Weights of a small mixture-of-experts language model, trained from scratch on English Wikipedia.
Training: a variant of Muon for the experts, 5452 steps.
Below are experts of layer 2 (counted from 0) of a mixture-of-experts language model. Rows are named router (the router's row for the expert), gate (a neuron's input weights, with its number), up (a neuron's input weights, with its number) and show model dimensions 0-127. Each number is 128 + 32 x the weight over its row's rms, rounded and kept within 0 to 255. Numbers have three digits each.
After each expert's rows: a language model's description of what the expert responds to; "gets" lists some tokens that make up at least twice as much of what it gets as of all text. This comes from a sample of Wikipedia text that the model never trained on. Tokens count by the router's weight.

# expert 1
router:123156162166099110109144146119170067088132121100147084189100100104087178150110146156078148118147118143112134113145126104139119129148066158063102164138182093147171129103155092106120150118078118122128166114192144151095097160122181130162229142170124119156126106064119107085118103186142110132166098189136086169105166157094139174165111189124126117123166108163095140065126153141132081089163
gate0:166151110157116073190149120119092116222150116119159151092124132210111111166093151150139133166150153144124077087095115103093137115156103144165126100164114132174086119137104079133134096139115134158088123118149083123121132144188108212109138134129135199123094091140098194151107088131055107183139097095166139128140081087167129096209122152163115110117113083102122122113143156170128077113093
up0:169059121102135120081083108059045176153146126218129118155087106194150134159146142114115159058190111106132100078099149161053089111145106104141052135117132070125195096131132136168105126164129159122104142100167126102128118129161138141121083134127183139118136095158143135101130160121101188097159128176106146153174166170125103151113140112122128139132157144108169111170142098160146111080131
gate1:107179121104179216100087142135118122120107187094068146106131088120092137142134190137108148190164155122099083099084123121093142144139098138186067135132148111098151167181138171144114144117107137110026093147078110132113130101185104150130076166105147092114141160106114176192086117118121099106106173087139155152158162132099098147111138133175128090096112109100112099101140143125144183198105
up1:091139132084202144078098172114101149165149101112091103165127090125174083069126094114149122165106108086176150133142113174078084127124138140143106121158126128107126109119094133127201174132167133170163105118141137156129137079075082073160171113168107177074153170100055112094142131154127104131151169140165198071112082167136150121081125150107122119109144146085133127156123102141171141217112
gate2:150070121112123147172158130162073140078092142141142156167118142119124099077137094147108142128143114126105122129177100173139111135113137204131107124161187148109129142168109114176172108144113158147051145076050090149131071105117144160089156067148097131104141115096141154124114174158124165091055179152114126152134112118135112100156164112132144140147149097124208077113121194023158126116147
up2:140175045136122159079149155135188157129133098144110085162189170104085152129117176121124179175153152127116136118100178120088125134128125131122093170103164124125100105126124142163091054089157140133090132124125141147086176148154121078119163128085163160123095096156149147147128128119147113033182165107066146130105138135137076108160113074150128127074102137133081177225100121104082114109110
What it handles: Prepositions before a noun phrase, mostly of, in, for, on, to, from, as in member of, age of, by winning.
gets: " of", " in", " for", " on", " to", " from"

# expert 9
router:075149162099172137160143124063162099154118139150151128147100143180080112125125130096137149122115125148122141142106094090123082167174091115089112193126132074125161139112159116097133140117045119157091146031197158180139137109183181168155135133151097132103112100128128119094160130146142132152138086106162151115142193139107113174121087097175149171103052170096107142133109114142151082049162
gate0:095111113104160120145051115109150142132185146139117144230124093125153089149122118116149145069087130139133115150124096163136135093128127142078162115108144102146134172103157093162125128110055146175104123129089150129084156156083148143142125126179179071107131156104162176125140090118102101136151195089110077126131152151126190147218062143106074125090102171148133096174166113073149156087130
up0:167132103116121152139158194099136114057182109186109141066103149134103123079087093087109140112141137141119142088094122105048182123137131154160118141086126135141105126066122189098163162162154116094160089103134086154111120132136105121135108097107099143133128117104100131069117150169211148132147072178156116178081093147094151090118173155189198097145153108116140202130134122187120142117117
gate1:119168180108111173084148163121189079117101097111157113163120148095048090132130093139089152114133101119163117083154103144119074131112071141116155128056104147130136113130109133073202098106188140097137131161131168195157130093149136173169112130116188080191132128167183167156132143108087130114135173127076140089119099116145139147161156116041128093104144147153142147138084102082122145158087
up1:170059115145136067163139099175134143142111102194096102128190142132091155083090120068102147112153157169166077116133063102086109113116093097156180176111122183076145113116085093150126103106143139129134156162121109137162163115158187060163112126106147139136124130088104146151119088155111166170119157086123172092074102149090178123096122160176171130148092119149129159175155153153081167078118
gate2:130125103140107129128148172145122175073184159106130163146144106104124150127134218131058077114069156115089111113142061110072131176156141125158135048122159072150126131174117178102121147122141121165113134087097147128136128099139199093140178090142087154185118166086121088144121108088113159095123154167119135121069177127086123150088166157069148183101109092151125110130117127113170126183098
up2:183134135158120087082128188139133080135174113167129130153060092115128167137092157137116133097084138085131097156196079075176169116108200081190142102149133077132170128144080129147146135142092135121151147095126123106133141136115133097117186110142097170171184110059103114092106138042089117079130122172156117120149141122128133085131161081186160125150110132141117086179165088140125151123181
What it handles: Pipe characters dividing cells in Wikipedia tables, especially sports standings and results (Pld | W | GF | GA), plus semicolons and hyphens.
gets: " |", "|", ";", "-", ":", " /"

# expert 27
router:058077138147162122115115073112154141124159144156123107115109139204111128153110177129106181129138104152113138083116110139178078101161121144109102164139128148162149182141165103090147169104044152151132187064147155139092100147159142176161133143086121168164110104146039141088146129132126100190109064168165133143101154135105097164147101179179128129104097194159119138091143109105099071140125
gate3:100147143058117110095085157115165155131123146138080151113107168129076091104106178125099100138113190082118069082171084181126082107163091157078146140138121108157182177123120145084103157140152121143130055127134154158110131132158120186121172137108128121152106145199166128090123093176142077123115037094136163154145136111102133133150108157110142121101133105136099137062142166209165140181111
up3:124153135168062119125145143111105129108117132127051072177156141109163137109156092151140172158150156121115088179137145088222150110141169139149076144155163116062103103118120061134072136180104143080093154158109092117121125137154089138162079139143119147176112093105077138122147102188156124167076148139091098136109047145112122138131136097157132131164177105110144154073133188176143161172134
gate4:147114122096109081093177098090159195117091064169136083193116146173130138129096149119147170113129107170136139096104133189122107082147170155159108118158166098112171151130163089103110152137096176089125174148197089094063132116165145090136160203127168067130086087152152142104095166142155153115085103110059113171133152102116113168095125077114175146143114162130149100103144097134088116147121
up4:116164115169134161073144164135092073182128108136164148169200124088136132242108149170154127125102130152166059119131135125091097095114079112086076106119055149109092123089132159144076092128104129132155123110131150099130085138148110148133127144134090092118061138106081132116120115165158199137103165167152169146094100105108126101181142159078156136168162134147103173120092196129128131164119
gate5:097119107204134155090184062066124157105120159092123120099117153118101185145109124174149137177120142152116091175116114120114131087128161125118162072118144124098141117162071130080127099122141128148181161126176173051124104152195171160127141170151102172150126057106093113122120126084143129102082092167135089122125099115133132068124156105080208167112087127149126186094173097150157128157134
up5:071104094177129179076101134103115163141084110079107118120130166170124127187127103108136072100143124166131146071084132101137110119097208153139102108175159157127162194037143113116090131093109123134170141089167158176114124097164092175136132085181087122159180094159091128111137107142169112120153112078155107142106067096121158119140115175074100151097140156126122153069140135096127156177138
What it handles: En dashes, minus signs, line breaks and pipes between numbers in scores, year ranges and tables, such as 6–2, 2014–2019, play-offs.
gets: "–", "\n", " |", " (", ";", "-"

# expert 35
router:082133127132176116107158089071149122140099195156200091137132157150045149131112178125116100122117080153158156088083134163183120115116107124105094129094152104131146146113156140128147166085114129148142101106190177118092136088147201175138135113137084192086081124106096065115176108156110098116189124129140168175116163097185114167140075133108166121113129165086116130143092104158168089111168
gate1:163122112151175086145119102135125144097068136189122137104163201142095206089150141092106158125097178177132119104129077107163096169114139134193130143150129145178211151130092144162151150169126152166153103085106093127119142052100131131106083100129166129123103061099149093135167116106130167149115075112113180140120125125145088124081100139130167148113073106128091131063062168122142100156160
up1:067139089159125160113184113137093114120124196062146096109141180094144148139113053162141079150133131129184085071126158136095120113115065117109151113195195151072140109159137171106155081134164132142097184132105210128119140065122143119076186124150132162152167146114071103135113103124099173134068158157092148123161150100145121073139144114129111176115145134112166135172119149144092124137140
gate2:147100155153140160103115152133079119065105086133139123174053158091137139122185144069091115131122131140136128113117134029151169159166113090162144179096147147148110083175172137122172114074108100126094194143215125093109137138136104162158100164156130201103093103154130127144143140129137096145160083098188148158097138114166092168135116088158118090116093105103092156165101174168146105169115
up2:112152182137143132188182131108168105122090167126144101101156089168101115186165138134106125092075163080165109103095185147193059128110127141100123059182147132087111141064158115080081131136148207091151152104166140145149200156131118115156121128099126116108141168105154138088126142156112110191114119137137113092097149104108095158163125130138068084109088121172112138177154146093111091074152
gate3:109115139145177123104069136117104156138110155163162060085157116125086086121092134061092138156122126142176100144042170122137130141152169103064099166089086150114092153144152184105068152169137122183095148125165149126115148134135094168134088166131148169134192103144163100090158178169114110142160079138132113095146124174090147106119156151066135138118137123129135053180066145139089087152117
up3:138073123115129134109139123125165117095137114178102065093107092182103137103127158096154155169160090098093124096116113064130129099108144204126171137164148143101177137097155097097173152092144099112082142094164123131158167150164160124132126111114115106148152164103136213120106192131129107073134145108113102158144122144048151041076215124088139132134089119096130150123084139091132190176140
What it handles: Words and pieces inside song, album and work titles in quotes or tables, such as Love, You, Best, I M-ess Up.
gets: "|", " |", "-", "ight", " \"", "et"

# expert 6
router:090158140141111128077183066097130093124117155184100135189125092125127184098110138160133139070106067110086152135128164141158118115151104104122107163131122082133122148086164135106134192084087118191187215085123142125062145146098138165168127089175127104093110123076138097107187093107098128137160060132150149158061160157159126115144104142175081146126145180155139169134138134090117140119134
gate1:152096119134157141156086138162203102136095108069122099145147069180078124131126067116089117125109107167100148084149073132131176104171170092078169069124116136136096144221164084146104119166159114108158174136131134119094108099104178082097156138171095104141129115135115151146120080126151167118167172138120127123088077151130160159157122078128106171100121099130140144173116228158087153108124
up1:131089082195115174151148146140147101062122130127097158157099086079102137160101104157200142150097073128117092116106180134078197116106122090150120166126146124057137169146158148128124170148136178117100120116058062159151136127077170098108164130127149141102112107089129086069102111161163148117114110156116155129069155165111087155146148118179116144149104157134151143211131162175103142096082
gate2:118103092152092174204111161144145083086122141124172116117118125134124218180055179159070131141110117087082075083134106125109130106115102174120133133053148091135102084113070084143090138107188070139098141104126104171145159107091140172129124102154150082137126167160163151149067157148142153110195105136128114160150185156111172151159111125133164146111142170166077152127113096150131123129123
up2:151073129073109115172148104110172117088142089122211097080116084144095147158085108079106085103110114157139090084084143135126192119098135135158176156098069108157145164181155131161117118118166123102124095106121109141141121128135155134164107107116058191127180160128166129178110110167152198062149113113135081143138122124073120178187137110118112092180108131074138128182095112157156160124104
gate3:150108116087151102108112184201136188090101107127098141131149115113131161134114097113178162148142165121086170194147141079079122157071073128183130105090075153114169062077075114118100112156117103120104120131158136120133100142155120135153157117167184113067142142152091113098142130154088162093134162118138161126157102136122137081144104121089214174130122190178141135130123110037168115129163
up3:110096111132132175118104159119106119132112141204109155119166098089132106162123139148138109060153081112096165129203101104126140108120147098110120162120097130109144112142089093150100156156089163133082147108118143159143125175121150144164160136099189104073150132172123105184127094113135098126215169147169109195170098122121149121094050077189135135179163084147143161100158185059114081100116
What it handles: Commas after the day in month-day-year dates and after clauses or places, plus month names, e.g. August 31, 1949; Palace, Vienna.
gets: ",", "),", " August", " May", " September", " January"

# expert 36
router:138157147119101152124178122127147091056142121135165076142077118120083195105094176134107165079141092113113148123151134174171120178110095158121088201156162090142139146068141105143137131128118133200152172093170135144090086136169129111123218123166107134144099080072145098097165099164074123134154123183129065157095163119143109121180108192146097143089120131156123150116097143113125074113133
gate2:112105107121121153159107093140131161089113115182065215150164207130132160123152111130119162100168121095172052145141130148148136128130129104053134152201118097084107176141111128165147098067136184118111140120133126143113131149127090120114145074155164156192120158107128146154102064126086097122065105118095101100169151101115150126146136182147143071130077191102158107140163132088077111136096
up2:099061135190080069154078150136085131161089131144106148101140147092172076080130054089093072187122108185133109171086149149083151084111183117146120114086182161071176126156139121133120154133101114098162101123125109130150169162138167106093147180125128146166156111109070113134106120135147146102154162199166161127090142150115104141070161122126134106140144158180127159120140155147059142160116
gate3:079172159191092180129105122116098134091153166121134096105086129098151114114132127108174169131071099129224154148084117117084111117149100185117171123096066134148152130064137094138105129144137124087171087122142178149138090137134053139123183057114115180113136185142121145102151123120100076158156107186182124119152111061128195134144118142098139121085105164124154090111167137117150107094133
up3:053145172143107076073140124127102119134125148221142130161171104118067212171184161149201129113127144137093174096102140077104117183103180135125092108102126128098133125139115145163112137127162198127165127133107121102132121120098133134146125109158160111084163132123091133063083100152154084162164113131070128181072129116142127158162152151103151097119168043113139135137073101099129113115121
gate4:100154117077159147138176155211156146105149137143137116122134164154125162185110134122150127156107059106117138147085175103131157122119187167157136069105090126114155142041109145073146142164149104188150095129167062085110101111166070083143149100163156116100120138155108087091180173131109124149126142146137150148157062116090077152108119137157132123115110131143105159114197102062136157163068
up4:136159131166103104084166141168180137163163115102153184123105108156124187162117126140122092125157134101125174116183130173099073166126092196115129114159107076088114158156100096085062143104134107140135058086086126145120127107112135093173114072158167124133135154133147169048167104139127136101141139182110174167133181132044135140118135090149167114096183114137157084109089136115184080125118
What it handles: Function words linking clauses, such as to, and, of, in, that, than, when, usually before the, a, his.
gets: " to", " and", " of", " in", " with", " as"